Experts of a small language model.
Size: 13 layers, width 448, vocabulary 32000.
Experts: 32 experts in each of 13 layers, 128 SwiGLU neurons an expert, 2 picks a token, a sigmoid router, a shared expert of 256 neurons.
Below are experts of layer 4 (counted from 0) of a mixture-of-experts language model. Rows are named router (the router's row for the expert) and show model dimensions 224-335. Each number is 128 + 24 x the weight over its row's rms, rounded and kept within 0 to 255. Numbers have three digits each.
After each expert's rows: a language model's description of what the expert responds to. This comes from a sample of Wikipedia text that the model never trained on.

# expert 25
router:087119158110139096123157159126143142109109106090170154132088142144168101112173118112113137080160153186112171102132123121124142136160085126125112137127171141155103084126150112099145134124120156151167178083094092100128163151141134152155147099160146105132146115114115134102095178125138111166113147136099162095114179087138097124099133138120
English personal names

# expert 26
router:108102139138156121118137152141152116037132144136162157127107153123148123175142114140116103119158149185099140106151156112142104160153170141110164117132177108144110120150119124112137135127098140170123109141111148123085136157145124113113130147154201144102125137095129100159114122153136094157099134149143173105113137122114124138160140137144
Derivational suffix pieces

# expert 20
router:125118146100134102141107117151122145100152119160182107149109170110103071133126107119135147099139126168148157097124082114151126136141140130129149148138153138147092084168151139141126090095116179149105118117102104111100142161147170112104128153126171110122132119118120110102107148140124116152119144117141182140153165092139136161154135135135
Military and war vocabulary

# expert 11
router:117128171087166122143130151136138126085125141145159122101090163139107108131122138107136125128122119139153154116124133110143134123165120166138160159139129134169077103096129106117125118134096158134117110116087133085095125151138125134101117138168131098141117102132134111123083162123152130162135104156157123093107163079152134133134155138096
Word-final letter endings

# expert 5
router:097101165140126090121155131145140137094116129135148136107110141148121138100156118139099086115117135163147182118146098130121098127128142104138154128153153067156106107122145166104105090130120133156114138133076116133161155171152155126114145113144155123082133134162132110129133105119101141136130139122145150145109166096119086125117138121144
Conjunctions and auxiliary verbs

# expert 6
router:125119147123194097132134120155136125103118136134168164103088158121135116119163127147131120110084113149131168110148130131132138112152132181159145126122160135165123128132109118139103130139128157157104116153101131118082163119143159118075157126139144131129123126089149094128095102151137114139125120119133128142157102112111114150166138144077
Common nouns after determiners

# expert 19
router:115102159128139127160160142124126145094127105164203149118128128130099110134145107119122133103096152168126151113171116092154113121119143162151142113160147152121097120148148142125121126121082126173126114151130129115102163151140129102124148116181154119137101148147110167141092132140129111148132110123125131137097129093128140150118162138141
Articles and of

# expert 12
router:149161157104109127125176133156100150079128132147156161131111118109129097128139082120098133103104120154100146132117116094111144159157132144158152125135141132170122091153126130137134096116104130179117145140078113131098114127101131130120144130119147079137136137095122133127111147148126143150137116154142130110108153074139098145111155125127
Products, broadcasting, transport

# expert 3
router:101137164128138141162152148151136115085117105119152154142104148126140105115153111134133154108113135163125155108105107112123154191129143160123136128147155136156131108153140107106144091148090160157128137128075148090114141112135143097100145128185149084104128131142134126124090142160120113161145145138169154110091149087133151130090135120080
Ordinals, multibyte bytes, names

# expert 24
router:096140170125149148153143153128151119083106128117137147140095151120159117114156126116155138096103154169134156093127104110126122188130119149110144132153156114164127088130156138112153103117103163156113138133091131099112141131170165115111164130171136109103122112125123125131093151154135097170135128149154150085095144074141118133118114106083
As, numbers in tables

# expert 31
router:121113144130142130105120169147122187073147112145138124108107153135131123158128128094130154095097114167131134135102143122125131142169128126162152135130156123079107104125136099141120125118097136138136142150107124115151119121132145102138157156179153135123117144095098121100082193162118151142114121135129144132084133112141129119086134133073
Infobox field labels

# expert 4
router:088136159120170121142137154130150117086118114128155166137106144139137130120151130102146153095111152164148159099097103118124148205122133168118135138147165141154122096133150111104158109110097158161119135118099131103092156132150160113117133118167144099114110124125114137130085144155136113173128141154155163110116156080146130145100117107077
Use verbs, pronouns

# expert 7
router:120144151128180095143136142164122140116131159106210117132101145132103111141111139141116121134138151147107143092130149104151128114143120102137151128162135149123128118135130151146117141130076136143146136122117152116131169120127147117133167111149138104134101121114116105181123165162098117184118123104137099119119128121114137132141147152143
Film and show titles

# expert 30
router:130158147120130146125135110142111131106135099130167141134099154153126154117112139112140117106093192184123119089093083147135156155154134155119148129162158168127172069137152126127135130134091145132117138156099128120102127137133141077121151124179127123123099149132116075143127174126114119143160116143127149081106147067125136136144180127135
Discography and award headers

# expert 8
router:109111141118105134121138170163124135122113160114159114140098103165131118108138100145131157125138126167156158102119117137136139125128153126144157131128143103108134110130175100144124133126118158139145173117113141094107124075094162106112147130145115095108125164098113158105100132164139113167133170163136150124097130100117085130118130123098
Table cell separators

# expert 15
router:086129136142138092132129099147108120115096115153135166115111114137131130123131074135099170113103132166139113131101096113163093153148168144104118127121166122135111103154165125119154123133134127139099137141074114121139136118145127090146138114142143135127121130108122128123090160140121099125131177138155142117097118069165129138124158132083
Pronouns, clause links, quotes

# expert 2
router:123158139098160115115152124133165117126124101128145173101091168138150110132149131161096121121132137140144133101119121060154119120155162150133137146106211144182103080127130089093077118131090168148108115178124133100128159177154129123103108099148141100145077124092105117124106111175149097173156124111138144135123118101138151165155111137106
Directional and relational prepositions

# expert 17
router:129146151129149127146138133136107114088153121180125142133118096137129111149130118145106118107153111193150146082110107111168135124118105164128116160126183165146098125161158116118134124107121173166126145137107127097115158108136120102080156123151155136109113135122117110137111135148139121170135098106135133102125140094119163145183115121118
Commas and years

# expert 18
router:098130140172155125161137153162141116087131091132121119143091141115121115124156101144150142131106154167130138119110132119109138169147104145137141146156171150151116107129141124122138112104109193166132123120072133111133112151143105104121144127124156128132133097117092106126074143171139132174125111118145126106121152121157113121119136122100
Opening quotes, math symbols

# expert 23
router:077132132132127119113135120119169107091140142119161121130120133150148071118182159122125138136156156153134124117108138160124130127158135155118142105136153152132140142091135096121131126154142131169140141128114137141100123159163117100103168119146138154123112101127122106149078176170151120169168125162129119092112144052114139125115152129114
Motorsport and championship terms

# expert 9
router:128148121087130135133154158154119139070155138157166107136097122135160112128157120140107123130104121175149136114147162103132135147208132181147167131149148109170099102105172125144102132076077195147131079131085134134140134132150123102101132146128141058134120118134108139132072109154114151141133108125117083101124074113137146153122156128124
Physical, building, taxonomy words

# expert 16
router:092140143147154140151136161140161128091100101141167151137101125151139126109154113109134161093114137163145149102108105122132139188140142158113143148128175119156122101144154107105158098120113154160108123132092150103100129100151159094119135138145153118119122124122126115118092146145136097167134124136150146117094137094132129120095138116082
Countries and parties

# expert 10
router:133126180105124130148147171123156139091113098097179161141098120134111150122134123100110122108139115156112143099123143130143154162112130144110133108167127154139124100152122139088143098125081168177126094103073147095104148146147136117103139114155144103159142154105113150132125190141106133143134154152137149098116142107168159124142161133090
Line breaks

# expert 13
router:114144134107149107123130131159130104121111139144172121083111111152130135140127120145124127129116107167128129126095108170125111134160131125145140125103130152090134126123144127134140151123133143136156090127106145131115113137143142118118142122134115073139110135099139085108128204131121137149153113149120171123133127127130136137109164134146
Sports terms and stats

# expert 27
router:123159142111143107166154109135124130098108148130143142133098115140103119154137113107123164135107180168114153108108099091105143167171129150110165125164149144152100098134168133144144107121104165148097110156092121104110156134123174099097132125153161134123117142123105129131102151147123087157145142113176156101127160104119107150130129119086
Table pipes and equals

# expert 29
router:094136170124151127140152164117153123085116116116143175164089115151133122124158117117146147097121143169132144117115102123134138162126136148126161131140146134145120098138145115117148107115092157158127145133100150121107147120148151097120145124164155121139129144122126139125095154176144120173132139140138147083114165098113140125116124105084
Prepositions in academic contexts

# expert 22
router:103128152144151119149112126162150091103140154105134140108093129138132118130141109095117117097148143180162134135110128118148116144174118139167166122144149131161100126170170144128119140140115164179159134080111122131126110136112139067131149121129131148113120120105136142139168150153116115102157125107098150093121152106151111151121138136108
European name pieces

# expert 0
router:082146153095159109165135175124109159092115130150171167103115169119156143093182106128140155124149094152158156137138104119103112150138125169121149156106149145108078107142157125097105095120061190152123123177095117114103127144154138150132132127121101059145139128109100112087125161155133099143143102123119175109115124120129154123111144143137
Infobox field colons

# expert 28
router:081146141139147133143158154136160118087102116127151160131098131125137120129149119129113155109105131172131148109116098114126139179131130155132151147133168109169120094123163117103156089115095141168117153128093123098106163118161143104131134132182147107124122141133107117131103157155144127165140118162143149108115173064126134134106159136084
Time and date words

# expert 21
router:101143127144163087178135119128160110103110111118161149123086121139145131154119137119085155111091146149159177102079121115127136164136141133130124118169181131156086103149134115101123116103103148153147142145102135090109155118158141117138155141152154130122098134119143112151118178159112122187134141103152123113125110108131157150144162133106
Periods, dashes, year ranges